config = dict(
    hidden_size=256,
    norm_place='pre',
    norm_eps=1e-06,
    decay_fraction=0.678,
    decay_shape='linear',
)
Below are experts of layer 2 (counted from 0) of a mixture-of-experts language model. Rows are named router (the router's row for the expert), up (a neuron's input weights, with its number) and show model dimensions 0-255. Each number is 50 + 15 x the weight over its row's rms, rounded and kept within 0 to 99.
After each expert's rows: a language model's description of what the expert responds to; "gets" lists some tokens that make up at least twice as much of what it gets as of all text. This comes from a sample of Wikipedia text that the model never trained on. Tokens count by the router's weight.

# expert 43
router:46 56 45 28 43 42 65 34 63 33 59 57 70 84 45 78 54 48 35 79 76 21 41 57 60 48 39 65 53 35 33 65 21 53 28 37 49 35 49 27 41 46 69 68 67 47 44 60 60 32 55 50 33 59 39 39 44 56 62 48 50 52 50 31 80 47 14 59 15 23 62 70 57 51 66 52 53 88 29 45 23 67 56 62 50 42 39 34 52 61 27 67 45 45 30 63 63 38 53 53 70 44 53 26 22 59 55 46 46 41 41 45 73 68 46 50 43 64 50 35 39 33 39 68 31 40 74 71 59 46 70 71 33 32 68 46 56 75 45 40 70 51 64 30 58 40 74 76 37 34 34 86 44 50 27 47 40 47 32 70 72 35 44 58 50 49 41 68 43 53 33 61 52 37 55 45 39 53 28 48 38 37 50 43 74 49 46 62 57 52 47 50 56 69 79 71 48 33 54 31 23 28 56 47 43 48 35 84 52 67 82 60 49 47 63 63 60 49 60 50 52 41 24 57 39 51 47 31 63 68 75 55 62 39 77 37 69 38 47 44 24 54 51 42 57 39 30 25 62 76 65 79 52 54 73 58
up1:66 19 42 44 29 60 47 67 59 42 50 65 43 63 78 19 50 56 50 68 52 41 44 57 66 51 51 33 16 36 68 17 60 67 33 21 83 51 37 49 40 42 47 57 50 35 31 60 59 60 32 43 47 35 60 58 60 43 24 73 72 58 43 57 21 49 39 31 46 45 22 56 47 41 44 60 50 67 48 49 52 51 12 66 53 52 44 72 53 48 50 36 83 35 86 45 82 44 50 62 56 41 68 22 64 51 26 27 47 20 44 36 23 32 31 51 69 35 55 69 66 60 36 54 26 66 53 45 62 53 50 70 60 35 27 61 57 61 62 38 27 67 29 77 55 38 66 40 46 48 83 62 37 46 39 74 49 43 39 43 60 75 29 64 75 56 31 50 41 65 68 32 44 47 38 61 45 49 52 56 74 47 45 58 50 64 55 84 35 33 32 53 42 28 36 29 46 50 64 46 47 51 46 78 58 35 79 38 74 77 54 37 54 46 55 47 38 55 63 84 45 51 93 57 37 26 63 46 46 55 50 55 45 63 37 49 46 36 55 38 55 34 45 34 69 56 75 45 79 55 48 51 57 47 62 56
Copula and auxiliary verbs. Linking and auxiliary verbs after a subject, such as is, was, were, be, has, been, plus on and about.
gets: " was", " is", " on", " were", " are", " be"

# expert 54
router:48 59 47 74 73 44 46 40 28 21 49 64 57 40 60 32 54 38 67 49 68 34 46 63 33 49 40 37 49 63 26 46 74 40 46 46 56 60 43 56 39 62 35 54 51 68 42 19 50 28 29 23 57 71 44 41 27 59 44 30 45 74 35 78 44 54 41 34 82 47 37 29 63 29 61 40 40 71 29 53 43 68 25 65 70 90 42 67 58 51 34 40 65 00 47 37 57 60 37 42 82 77 75 61 56 52 71 58 61 37 50 37 52 02 48 17 28 52 36 18 55 69 29 45 41 60 55 25 48 64 32 50 77 65 67 63 33 28 57 38 45 74 59 55 39 34 51 59 49 42 64 35 54 45 33 44 64 54 49 67 43 81 43 70 28 52 62 59 42 66 42 58 52 35 49 40 66 50 30 64 42 47 61 55 64 61 48 49 45 52 61 39 72 62 46 65 61 64 48 32 21 47 67 42 35 49 57 66 65 52 43 48 47 41 47 27 49 62 62 72 55 52 31 76 41 52 65 86 36 46 28 20 59 52 66 51 61 60 70 43 49 47 44 29 46 61 30 44 31 37 55 47 50 42 55 38
up0:38 24 44 59 53 62 33 54 49 68 42 59 74 71 49 52 38 43 55 53 43 79 34 40 43 54 83 69 56 47 69 37 50 73 38 66 36 73 44 10 25 19 80 63 66 61 44 51 72 52 63 46 74 28 59 51 66 70 45 38 18 52 69 35 52 67 46 51 60 32 72 35 44 43 33 51 36 29 52 42 77 45 52 56 49 61 80 12 55 26 71 45 22 51 39 47 56 81 35 37 42 58 56 39 51 48 65 38 43 43 48 36 75 62 34 44 42 26 35 45 51 72 58 63 51 37 71 61 66 43 65 43 34 38 55 54 55 26 61 35 32 15 25 46 27 55 52 48 29 67 35 40 48 64 46 35 42 50 69 60 53 60 62 47 68 79 45 61 66 46 41 58 35 62 46 36 71 51 74 57 34 36 82 58 61 25 34 41 52 54 48 68 52 65 72 43 83 43 66 51 65 44 66 39 63 62 61 49 32 38 58 07 46 26 41 82 54 64 64 47 18 74 42 49 49 58 68 69 35 52 34 44 34 52 43 41 61 56 76 42 43 58 57 32 59 42 48 35 61 52 44 24 40 42 43 51
En dashes and titles. En dashes in score or birth–death ranges and compounds like runner–ups, the ending of article title lines, and words like National.
gets: "–", " =\n\n", "/", " National", "-S", "i"

# expert 4
router:40 58 58 60 49 47 65 47 60 62 56 57 53 46 51 51 40 37 27 76 58 53 62 35 35 38 27 58 50 45 66 60 61 57 55 78 68 29 51 81 63 71 60 82 44 52 56 34 60 53 54 59 85 46 47 24 71 37 37 33 34 53 46 29 45 65 55 51 68 51 58 08 67 29 57 32 50 45 53 66 39 68 25 65 66 38 51 63 48 80 42 27 69 55 89 62 67 32 62 29 35 68 49 68 45 62 59 79 60 54 53 63 37 43 40 49 47 64 56 62 60 47 53 70 34 71 58 42 59 54 37 56 79 17 41 54 66 24 40 49 28 42 32 32 41 36 73 49 62 38 72 42 54 25 33 69 69 53 45 49 54 44 34 78 65 20 55 47 55 58 67 70 51 54 58 50 59 63 57 78 52 69 64 65 53 33 47 49 57 46 34 36 55 48 38 73 41 54 46 43 58 52 44 53 77 79 48 45 47 87 70 57 45 61 64 40 41 28 27 34 64 55 69 58 14 52 84 65 53 57 48 52 75 57 39 43 74 51 33 20 68 73 42 53 43 22 74 80 65 47 52 35 67 39 53 45
up0:71 30 68 19 30 67 61 38 42 39 47 44 74 38 20 70 53 71 56 66 40 24 07 50 69 56 75 48 79 65 30 42 71 75 76 47 51 63 25 48 59 60 55 46 66 53 57 66 60 54 46 35 69 18 55 44 70 54 65 73 15 54 57 69 48 55 63 19 61 43 29 42 52 39 78 38 58 45 27 57 43 64 62 38 27 73 17 60 50 26 72 49 62 41 49 57 39 45 12 37 64 48 38 46 50 53 56 36 49 61 52 39 62 53 45 77 69 61 50 50 55 58 57 35 68 31 58 50 66 26 43 50 36 37 63 25 49 49 37 40 78 39 64 54 72 35 59 30 46 67 48 63 57 67 63 48 34 40 48 41 39 62 24 58 53 43 51 61 75 46 39 51 34 89 42 76 44 51 55 30 48 50 60 29 64 50 61 44 29 57 33 32 45 39 31 48 40 53 25 54 53 19 28 27 45 52 38 63 43 49 79 59 36 40 62 74 39 41 52 61 60 67 47 37 60 36 39 44 44 45 30 51 38 42 70 32 25 41 48 52 31 27 54 64 31 76 54 35 69 45 34 48 59 68 56 48
Hyphens and list dashes. Hyphens inside model or code names like X-1, COVID-19, C-2, plus dashes opening list lines and some sentence-final periods.
gets: "-", ".", ".S", " -", ").", "bre"

# expert 55
router:71 56 50 52 55 34 68 43 54 51 65 37 54 58 81 40 72 54 53 40 66 52 64 66 69 08 51 60 19 51 48 57 58 54 77 60 35 51 54 67 70 71 44 32 37 65 57 68 45 31 46 46 40 55 23 47 59 64 15 21 60 63 70 43 30 27 37 18 37 40 78 51 44 37 40 26 21 48 68 70 26 31 59 56 47 67 55 45 39 51 62 25 33 47 54 56 54 54 36 41 68 63 63 70 21 67 39 57 36 61 44 48 30 26 32 28 43 64 32 50 46 67 72 66 43 70 49 11 24 28 34 72 38 61 37 71 63 62 42 46 64 54 59 64 59 58 59 87 52 34 45 68 29 44 36 63 46 58 70 49 42 51 43 17 90 58 56 61 53 45 33 53 24 45 56 72 33 59 49 54 37 43 46 49 46 57 50 51 79 26 45 51 59 41 57 29 48 51 18 56 61 58 34 57 31 72 58 41 28 39 38 73 35 66 63 75 35 49 40 43 47 66 52 82 34 61 55 62 33 50 67 68 54 46 21 27 44 55 40 60 55 59 62 41 58 64 66 58 64 49 42 54 48 46 53 62
up1:63 44 53 67 76 77 45 39 49 50 44 52 48 46 27 59 27 56 49 43 43 77 38 34 59 31 39 73 41 49 67 17 36 72 32 66 38 72 67 58 47 60 53 56 47 55 55 52 56 71 68 45 57 37 65 87 66 83 54 44 46 42 44 26 44 39 84 47 34 46 64 39 55 63 73 64 74 27 48 12 35 42 29 39 46 66 71 41 55 32 41 30 47 56 92 62 19 80 51 42 64 69 33 40 66 42 35 57 48 75 39 84 62 34 70 39 68 55 34 48 45 46 45 55 53 45 51 70 68 34 53 50 73 52 64 59 53 51 61 46 52 38 40 39 46 63 73 41 57 50 40 34 72 47 51 49 13 40 73 37 24 44 77 63 53 46 61 30 52 41 66 20 68 41 38 43 61 41 45 36 70 25 69 37 80 36 48 34 46 62 57 58 35 66 52 13 34 68 65 72 45 40 59 33 61 46 40 62 38 50 40 36 59 53 37 42 58 41 53 52 38 58 51 28 55 47 60 34 66 20 30 45 25 53 84 60 66 39 52 50 54 27 54 54 59 69 33 40 70 65 54 57 37 61 27 65
Table cells, equals signs. Digits, plus signs and = in table cells and page-title markers, and words like according, although, latter, amid pieces.
gets: "=", "7", "5", " |\n\n", "4", "6"

# expert 41
router:22 47 49 40 64 48 75 68 47 81 29 54 58 33 60 44 22 61 47 40 40 72 52 64 46 71 75 56 36 32 32 52 35 22 30 34 54 55 57 37 41 43 52 54 34 41 57 46 45 55 61 82 43 67 46 57 50 48 65 64 71 47 42 47 41 30 58 66 29 47 56 87 31 51 26 41 82 58 49 57 56 59 58 48 57 25 45 54 56 66 73 59 37 72 21 67 73 48 58 46 56 64 57 69 53 68 84 51 53 57 49 77 49 57 53 59 58 41 49 71 76 19 64 41 48 45 34 21 52 29 59 30 52 63 41 96 33 56 60 62 41 31 49 71 70 43 39 19 34 57 77 55 60 56 40 56 29 34 42 60 41 32 53 56 45 42 36 72 50 35 41 39 32 54 66 55 40 52 53 90 44 34 18 54 36 35 38 38 39 68 51 32 52 63 62 80 30 53 48 61 44 40 59 41 49 49 52 72 36 74 64 72 56 41 62 42 38 65 64 30 48 50 58 44 51 65 29 48 34 69 55 46 26 39 41 31 69 29 34 45 22 60 24 46 44 43 34 46 59 38 16 74 66 27 54 60
up1:52 55 30 59 26 52 05 38 76 37 27 67 66 65 41 78 66 54 35 59 28 62 40 27 42 51 68 42 51 37 75 44 38 72 57 63 38 62 36 39 41 53 65 34 43 58 47 66 46 55 38 69 65 44 44 15 65 33 38 56 57 32 37 40 51 69 58 66 61 37 31 38 58 38 61 56 30 47 69 48 54 51 34 61 34 64 54 60 25 62 64 59 75 50 59 46 35 67 56 58 29 38 59 47 39 60 48 65 30 59 49 36 27 61 51 74 47 46 79 50 46 74 48 52 57 45 28 38 63 62 42 59 22 61 31 40 35 42 49 54 41 40 23 61 80 42 80 73 44 37 55 58 71 34 75 59 42 23 51 56 69 53 51 43 62 42 62 78 50 41 59 52 42 37 61 65 52 59 39 44 42 52 63 32 56 60 67 12 60 35 61 67 31 35 40 39 58 55 30 48 59 36 24 59 40 38 70 54 39 63 48 34 71 23 22 49 60 08 14 28 67 55 46 39 46 55 32 49 54 21 31 55 53 61 62 81 46 26 50 52 63 55 53 55 46 71 32 42 21 59 65 12 71 66 36 54
Possessives and pronouns. Possessive 's after names and stations, and possessive or object pronouns his, her, their, its, him, plus articles a and an.
gets: "'s", " his", " her", " an", " their", " a"

# expert 36
router:51 62 58 60 40 83 55 70 45 56 44 34 83 51 43 46 26 43 47 56 52 44 58 40 49 64 53 59 29 34 65 49 52 55 65 66 27 74 37 24 60 58 69 47 41 29 64 45 58 73 49 80 27 50 68 58 69 51 59 31 60 74 45 33 69 53 55 29 39 49 44 46 88 31 56 33 56 83 86 16 45 51 48 41 23 54 49 73 35 44 68 45 57 46 49 64 70 44 54 35 47 43 64 63 52 45 45 36 52 25 21 55 44 16 49 55 84 57 15 66 68 43 38 49 45 40 58 24 53 48 69 51 53 77 41 34 59 77 31 70 44 46 53 72 53 30 39 59 32 55 55 32 50 52 41 23 37 62 48 51 54 41 66 46 25 46 60 45 38 44 43 59 63 40 60 38 69 21 48 48 55 59 65 37 42 34 47 54 58 50 38 72 39 54 16 29 52 37 47 49 61 41 41 87 52 56 59 64 56 91 59 49 59 49 51 46 45 52 55 42 36 52 38 61 67 63 40 70 53 75 54 68 42 65 70 24 47 21 68 41 41 60 80 49 54 61 52 76 72 74 29 19 55 22 38 30
up0:72 56 31 46 37 38 48 35 35 62 44 38 24 71 36 43 44 30 54 61 24 66 31 39 21 64 42 48 54 75 67 41 55 59 08 58 65 56 58 59 51 61 16 49 35 56 58 64 43 60 40 62 53 63 60 37 61 46 48 79 46 36 48 66 59 46 57 58 50 39 42 61 52 60 63 56 59 56 27 61 63 39 79 56 43 46 58 49 46 46 67 58 44 29 52 13 23 57 38 61 61 38 25 42 70 79 44 28 42 76 71 60 58 60 41 69 57 41 41 52 63 66 66 52 53 34 60 50 81 09 40 67 23 49 75 33 73 40 44 42 63 30 49 57 57 35 53 28 32 54 49 79 67 49 37 52 56 51 56 39 54 50 40 34 45 54 23 60 39 47 49 42 36 68 52 37 47 37 64 30 47 24 58 17 49 71 47 48 55 30 69 57 38 31 40 51 73 42 63 61 46 60 43 72 68 62 66 68 58 68 48 79 61 38 50 49 66 23 69 41 53 41 34 29 67 21 55 15 80 15 35 60 45 58 49 40 61 31 47 70 26 40 80 64 67 23 37 44 48 42 50 39 23 60 56 47
Articles and determiners. The articles the, a, an and sentence-opening The, This, Another, especially The starting an article's first sentence.
gets: " the", " a", " The", "The", " an", "This"

# expert 19
router:37 57 44 36 44 74 56 57 31 56 36 54 53 31 68 71 87 68 31 22 71 50 38 57 34 67 40 26 41 32 55 73 55 79 66 49 69 53 54 02 52 51 33 46 58 46 52 41 45 45 57 43 31 48 35 46 38 40 52 72 72 21 36 79 99 49 51 74 41 24 43 47 36 47 51 72 34 46 33 30 59 67 90 24 65 39 62 48 43 14 43 51 52 28 63 37 36 44 61 54 21 39 69 28 50 33 55 41 43 64 41 36 78 44 70 55 35 34 49 61 51 53 56 43 59 47 46 50 72 86 90 36 62 44 64 60 47 29 48 78 55 62 36 44 74 34 67 70 55 45 41 60 61 65 54 49 39 38 31 21 46 36 52 48 60 62 65 35 67 26 38 67 38 52 57 48 59 46 38 38 55 58 38 45 52 44 54 48 46 59 47 58 57 42 33 35 49 30 58 45 54 71 45 57 61 44 44 33 52 81 37 79 61 49 46 61 75 60 40 67 34 45 40 54 28 50 51 64 42 59 25 44 39 56 44 51 53 54 64 67 32 28 79 88 55 48 50 32 37 66 49 48 47 33 34 54
up0:64 44 54 78 61 37 66 65 69 39 53 31 74 53 24 44 56 00 58 52 44 33 31 57 65 44 51 79 88 30 43 57 39 39 16 53 23 08 55 56 53 44 71 58 27 40 37 60 67 36 63 83 59 55 29 56 53 53 42 39 43 63 73 53 48 51 63 49 58 65 18 56 48 19 46 44 45 44 68 41 49 49 38 59 39 53 53 54 57 48 49 62 69 40 28 45 76 74 37 53 33 31 43 49 40 44 51 62 53 32 48 44 52 70 71 66 63 61 60 49 65 63 31 65 43 42 52 72 43 39 44 67 43 40 52 44 57 72 48 69 35 56 60 75 55 59 79 50 50 63 35 57 51 76 46 45 34 57 83 25 37 34 50 28 53 41 38 48 55 74 48 35 43 68 29 74 54 33 47 38 41 60 49 47 60 33 49 26 66 67 62 55 13 50 46 30 71 23 25 45 47 50 43 40 55 52 55 63 63 47 45 36 30 67 72 33 61 00 54 50 64 53 45 35 52 62 24 54 47 47 62 59 55 57 40 38 15 52 44 47 61 47 54 43 29 58 51 57 76 33 35 57 72 61 36 45
Digits in numbers. Individual digits inside numbers, especially the last digit of years like 1944 and 1914, plus ISBNs, attendances and scores.
gets: "4", "6", "5", "8", "7", "3"

# expert 16
router:50 73 46 33 50 41 67 69 47 71 52 63 49 49 28 40 72 40 50 66 70 51 70 35 52 44 55 54 31 63 60 55 52 39 58 39 48 64 39 78 45 43 65 44 43 30 65 33 73 44 63 44 45 47 65 24 31 21 26 56 73 50 57 00 40 68 47 85 70 33 79 35 46 54 41 59 41 29 31 64 42 48 54 43 57 46 27 70 48 60 45 42 31 61 30 72 54 21 39 27 64 46 60 59 20 72 52 79 66 32 65 66 64 41 68 39 44 60 81 47 62 20 60 61 53 63 42 31 53 65 51 64 53 69 27 56 47 65 48 57 39 52 69 09 35 40 54 37 38 48 58 31 34 47 63 24 67 34 30 63 54 55 28 42 69 16 53 45 55 63 48 36 15 40 65 74 50 65 44 68 57 66 75 57 54 53 35 59 70 71 54 50 47 54 43 81 52 51 67 35 45 59 54 50 31 42 36 38 27 60 57 32 59 27 58 37 29 55 47 65 73 77 60 34 47 68 60 51 43 55 37 46 45 41 28 53 83 56 50 46 34 34 44 67 38 33 60 35 35 63 41 55 66 32 47 49
up0:45 40 60 42 56 75 19 47 34 55 04 33 50 45 64 51 44 45 39 34 60 32 55 79 74 39 65 59 49 42 32 20 44 51 51 52 54 19 54 60 52 67 76 57 47 41 51 69 34 50 63 77 39 23 27 63 51 45 47 51 51 42 50 46 55 60 57 34 55 40 44 55 59 44 47 76 43 65 47 57 53 36 37 83 43 12 42 74 37 52 39 44 52 33 90 34 64 58 51 54 65 45 68 41 62 74 48 57 48 50 39 41 41 51 62 54 53 31 27 30 67 62 52 35 53 67 37 48 26 62 55 57 57 29 54 35 54 35 67 45 34 44 53 82 49 72 55 45 48 36 64 53 75 29 60 54 55 37 57 36 43 61 62 58 85 71 41 69 29 61 26 36 62 42 38 55 45 46 48 14 42 63 37 36 47 61 82 34 46 65 45 53 66 59 49 50 31 20 32 47 30 57 23 98 68 64 71 65 72 54 76 52 34 38 51 64 47 54 57 46 60 58 49 33 69 54 99 51 63 69 41 66 30 61 47 36 54 53 62 69 42 19 72 45 38 52 29 58 50 27 42 51 50 44 28 46
Digit one in numbers. The digit 1 opening years and numbers after spaces, dashes or hyphens, such as 1985, 2016, COVID-19, U18.
gets: "1", "ced", "ign", "oyal", " male", "idency"

# expert 12
router:70 57 39 36 76 65 68 27 27 46 58 62 60 76 64 57 55 58 81 86 55 64 59 58 30 64 61 53 05 31 57 69 44 51 52 60 56 50 47 78 37 57 49 65 37 60 65 27 37 70 63 56 64 57 34 89 38 57 57 55 70 30 34 33 66 65 66 46 72 26 45 23 41 46 49 56 36 27 81 84 71 42 54 74 16 31 43 72 48 52 42 55 65 45 74 47 71 69 37 49 60 78 49 51 55 35 78 72 66 47 46 40 55 15 46 36 30 56 67 81 47 38 46 53 56 49 60 43 59 41 50 62 29 24 32 57 52 52 53 39 56 64 36 42 41 40 24 56 52 30 52 49 47 70 61 79 65 31 63 62 39 59 73 56 63 27 53 43 59 49 21 36 59 25 56 42 29 64 63 51 54 47 35 51 44 63 45 59 61 16 42 62 40 57 53 50 32 49 57 68 32 33 45 58 41 56 53 35 47 53 58 41 62 62 57 52 32 65 35 64 62 49 42 73 31 45 75 69 43 84 39 57 40 38 65 49 46 46 39 49 46 73 54 64 37 28 40 42 39 36 20 54 69 57 65 47
up1:55 55 79 32 51 26 60 59 58 20 58 48 71 34 44 64 45 28 42 16 54 39 58 60 61 50 65 67 49 34 33 46 32 49 43 54 25 40 69 32 59 47 41 50 61 48 50 43 67 28 42 54 18 44 27 47 68 34 40 62 21 48 70 61 34 58 62 59 35 56 42 54 38 62 78 56 78 77 49 38 41 58 65 63 46 60 55 53 58 58 45 56 71 49 44 72 30 61 36 41 28 41 41 70 46 76 45 13 47 37 64 64 72 61 45 26 51 49 44 27 38 31 62 79 31 64 26 52 54 56 52 70 89 55 62 58 45 48 32 46 56 43 55 47 37 28 43 65 49 59 39 46 38 75 33 60 63 68 39 40 47 65 67 63 25 45 45 47 56 43 77 53 44 53 71 47 51 29 40 43 32 54 60 49 62 48 49 64 71 41 68 92 39 53 46 18 47 32 47 48 40 31 68 51 49 35 43 49 40 59 43 78 53 39 48 71 56 15 39 14 42 48 66 65 76 41 26 47 72 48 78 50 68 34 40 31 46 46 52 52 43 23 11 62 20 82 47 75 41 59 58 41 38 50 54 31
Of and colons. The word of after nouns and titles (Son of, Earl of), and colons after infobox or taxonomy labels like Height:, Genus:.
gets: " of", ":", ";", " including", "):", " de"

# expert 26
router:40 60 39 56 56 40 48 45 45 50 42 68 63 33 74 56 36 54 38 57 52 47 48 49 67 44 22 36 50 60 49 42 53 53 28 46 56 40 58 45 75 61 44 34 63 23 62 33 28 35 69 20 48 67 60 20 50 41 43 36 62 21 38 19 85 45 45 66 49 39 75 30 41 59 48 50 34 39 45 73 52 38 47 45 55 44 34 69 61 70 26 27 43 61 38 64 35 24 11 47 59 47 49 56 49 84 40 24 54 58 47 54 59 30 42 54 50 43 59 29 94 40 66 66 46 69 81 36 26 68 38 69 64 51 45 46 43 60 44 49 49 46 49 41 36 38 65 58 67 23 62 59 29 33 53 67 57 20 42 57 66 48 36 60 48 40 67 39 17 34 54 72 46 60 46 31 00 62 69 49 43 70 51 34 57 38 69 57 66 47 47 40 69 42 42 58 38 54 60 72 54 47 37 51 51 62 43 61 39 41 83 43 70 55 40 43 41 55 22 27 80 59 34 86 46 61 83 57 33 38 40 37 32 45 63 43 78 53 61 46 36 63 66 49 40 45 43 62 40 58 52 33 83 52 65 69
up1:33 60 79 57 52 54 54 32 63 60 52 29 89 78 43 20 63 43 70 18 35 86 43 36 47 34 35 61 56 46 48 32 44 70 65 41 49 61 58 13 52 39 74 40 39 47 36 55 71 56 92 47 60 32 51 82 47 86 40 34 57 63 33 52 61 38 38 47 36 84 42 64 54 59 53 49 37 65 66 55 40 74 47 38 51 50 69 75 40 44 35 40 58 62 48 67 80 63 32 54 52 66 48 45 45 34 45 66 59 43 80 32 59 54 43 54 51 50 29 41 74 24 49 51 21 40 59 54 38 49 63 45 61 62 43 45 63 51 58 32 43 38 17 58 33 49 39 21 52 80 45 24 55 35 46 50 49 51 54 29 54 69 36 74 59 69 60 68 60 51 48 37 56 28 67 42 27 42 79 29 58 60 47 36 38 59 79 64 46 46 52 67 53 29 73 61 59 41 59 41 68 48 49 46 38 16 31 41 54 32 56 27 56 43 37 70 62 47 59 50 43 44 74 21 60 64 49 52 50 29 45 38 45 34 33 60 51 71 84 50 30 30 48 43 60 26 68 36 53 51 39 39 64 35 68 56
Inner digits five to eight. Digits 5, 6, 7 and 8 in the middle or end of multi-digit numbers, especially coordinate seconds, decimals, years and engine specs, like "4'8'″E", "V'8'".
gets: "8", "6", "7", "5", " van", " there"

# expert 27
router:56 41 41 65 79 80 57 65 44 49 60 50 47 78 52 55 34 20 79 37 49 60 25 55 38 51 28 37 65 54 81 44 41 53 34 48 28 62 49 23 05 46 57 55 48 41 41 46 56 49 64 49 35 66 57 50 56 55 68 37 16 66 54 32 99 33 43 44 57 76 50 54 26 24 54 41 30 71 44 39 71 60 37 41 15 68 63 63 67 29 64 41 60 29 67 19 57 17 72 44 39 71 21 49 37 47 60 59 30 60 68 55 79 70 45 46 80 57 39 84 45 60 46 47 50 50 65 65 35 89 46 70 57 41 53 60 32 39 21 48 29 61 53 45 52 54 65 82 74 43 78 48 53 37 46 45 41 38 58 43 32 37 46 62 47 38 50 76 66 72 43 55 72 32 36 59 46 43 50 33 61 59 50 64 31 67 75 42 68 28 45 44 38 42 60 57 46 46 57 72 55 57 28 55 47 52 34 34 45 48 58 34 29 60 35 36 49 37 27 48 61 43 48 58 46 71 75 59 52 46 31 45 49 54 40 44 41 36 34 53 31 49 51 45 51 46 47 37 45 43 25 38 44 66 67 53
up2:03 64 09 66 56 49 67 54 79 38 48 55 38 61 52 59 44 31 45 43 54 57 36 41 49 67 44 46 42 43 30 52 54 44 31 35 41 55 50 40 27 43 54 48 44 62 66 53 35 90 63 56 88 39 58 48 53 43 51 42 28 50 74 45 58 65 47 47 44 22 64 71 42 48 29 49 30 43 58 40 29 58 44 45 49 67 32 44 24 34 71 68 46 38 83 81 42 40 26 38 25 32 51 35 57 41 42 50 62 54 41 62 59 61 52 77 49 22 48 32 65 68 53 33 37 19 67 62 51 47 49 14 27 74 41 47 33 48 53 74 57 49 24 59 54 25 50 34 39 54 66 37 65 33 74 56 61 45 60 55 61 36 53 31 73 42 58 60 35 64 57 56 63 55 72 61 61 53 60 50 58 58 39 53 45 78 50 49 54 49 60 41 28 51 51 53 57 42 83 92 56 48 49 20 59 35 17 80 44 28 64 79 55 52 52 56 53 67 35 44 43 64 48 37 64 77 54 59 59 30 16 64 58 52 30 54 34 42 80 60 67 75 58 53 34 56 39 39 47 31 41 47 63 35 38 28
Sentence-ending punctuation. Periods, quote-periods and paragraph-ending periods closing prose sentences, plus table cell bars and semicolons in lists.
gets: ".", " |", ".\n\n", ";", ".\n", ")."

# expert 22
router:48 69 55 34 53 54 40 52 43 64 55 21 48 50 64 52 39 56 56 56 31 41 60 57 59 57 71 32 66 32 39 46 29 26 55 31 48 33 77 38 39 73 55 39 37 52 55 46 77 34 40 42 39 52 30 42 68 56 39 41 27 53 34 20 64 61 56 46 56 21 76 30 41 52 48 54 52 55 55 78 35 72 23 79 40 62 19 62 68 58 15 36 33 38 60 54 29 58 45 87 66 45 60 44 44 37 60 55 73 68 17 50 57 52 44 39 55 53 68 45 65 48 38 53 73 50 64 64 67 53 47 50 29 23 32 39 61 39 34 26 50 95 43 54 43 58 47 60 62 53 44 40 56 24 41 13 58 19 84 64 58 45 61 56 47 40 51 78 67 72 57 33 49 57 33 56 72 37 49 55 63 29 42 66 66 21 62 46 37 46 34 43 50 55 25 59 44 62 48 53 45 63 56 45 35 55 54 25 50 85 74 52 46 59 42 69 61 57 37 71 68 50 66 79 40 53 58 48 48 82 60 33 26 50 51 45 50 37 51 27 49 44 45 24 49 45 33 60 51 33 40 80 80 76 63 53
up0:71 21 75 66 62 37 61 65 53 55 42 70 44 23 49 57 24 41 26 26 59 47 38 55 70 43 53 45 37 58 53 56 48 35 60 60 43 25 53 27 40 77 55 76 38 58 45 65 32 70 56 68 43 36 50 55 40 33 47 48 47 53 63 61 48 62 42 47 50 49 41 49 63 48 29 50 55 30 79 39 52 48 44 67 47 23 40 52 00 64 46 66 67 60 48 80 70 32 46 49 28 42 72 68 51 49 32 50 32 36 13 49 64 57 46 68 60 54 68 56 67 54 38 61 57 49 21 60 55 65 44 32 63 58 14 81 50 28 38 48 41 68 42 52 86 40 57 21 37 63 53 62 74 59 64 53 46 49 56 05 68 34 31 15 36 45 54 73 39 59 43 38 49 43 44 33 30 58 59 18 78 61 52 55 48 29 69 73 69 52 49 50 40 29 48 57 53 49 36 61 62 57 51 48 41 46 67 43 24 65 51 50 38 31 52 71 55 31 51 55 63 71 50 48 32 30 44 54 67 52 57 84 44 87 35 31 54 74 51 44 34 47 74 48 56 40 73 45 54 35 43 21 66 53 42 61
Conjunctions and relative words. Clause- and list-linking words after commas or names, mostly and, also that, which, or, who, but, and it, was.
gets: " and", " that", " which", " or", " who", " It"

# expert 0
router:36 46 42 41 47 69 20 57 62 74 36 59 49 72 74 33 56 75 40 50 23 54 28 70 42 50 52 54 34 74 68 60 65 55 73 59 66 40 46 26 55 43 19 56 68 59 41 31 42 61 19 50 56 64 45 75 33 43 59 64 45 48 67 53 36 46 56 55 33 58 57 64 76 73 38 45 46 67 63 36 52 33 51 14 58 64 45 32 35 61 34 75 62 39 29 31 43 56 71 42 28 61 69 41 37 51 39 38 37 33 50 22 35 75 46 59 43 56 66 57 47 69 29 34 60 57 65 27 56 53 43 55 83 52 46 48 40 39 58 53 24 38 51 47 73 38 44 26 61 74 50 60 41 46 49 27 77 57 66 48 39 48 46 55 36 77 42 69 64 58 68 47 38 79 47 39 81 55 27 60 54 52 86 45 43 66 24 73 37 53 77 43 70 81 61 68 39 41 62 28 71 46 69 45 38 44 45 37 45 35 63 63 55 51 41 32 51 41 44 45 17 36 42 39 55 60 28 81 33 78 66 31 57 19 59 44 63 59 30 40 67 60 42 49 51 52 31 51 72 27 65 41 52 30 31 58
up0:79 41 57 53 56 45 25 65 40 41 55 48 49 41 42 61 68 45 64 36 49 50 51 36 11 61 53 40 21 44 43 46 45 55 26 61 72 62 57 15 64 61 63 54 56 00 42 65 32 54 53 49 50 67 27 50 38 62 72 19 56 31 61 56 53 26 44 40 33 46 66 68 35 31 43 55 49 63 39 39 42 43 41 41 54 52 34 44 40 36 10 32 29 58 44 70 77 73 27 68 38 53 63 49 43 60 33 46 39 54 38 68 62 46 45 46 53 60 61 62 46 43 55 52 57 58 55 52 20 45 58 77 57 50 78 49 26 55 69 42 41 63 71 33 49 64 72 44 46 57 76 54 51 46 50 42 47 47 66 27 25 24 81 56 39 36 63 46 62 50 52 47 51 30 48 50 47 68 41 37 41 52 64 28 55 13 71 67 56 66 55 71 23 50 48 46 39 41 57 79 64 57 45 55 65 77 37 59 41 76 50 54 46 51 52 75 56 49 46 67 19 28 44 39 69 70 52 64 36 48 39 54 34 96 66 18 19 51 36 54 48 38 90 64 36 52 51 42 53 22 58 36 54 63 62 32
Decimal points and name starts. Periods, hyphens and dashes inside numbers in tables and election results, such as 67.1% or 1995-1997, plus first names like John, Fred.
gets: ".", "–", "-", "%", "°", " John"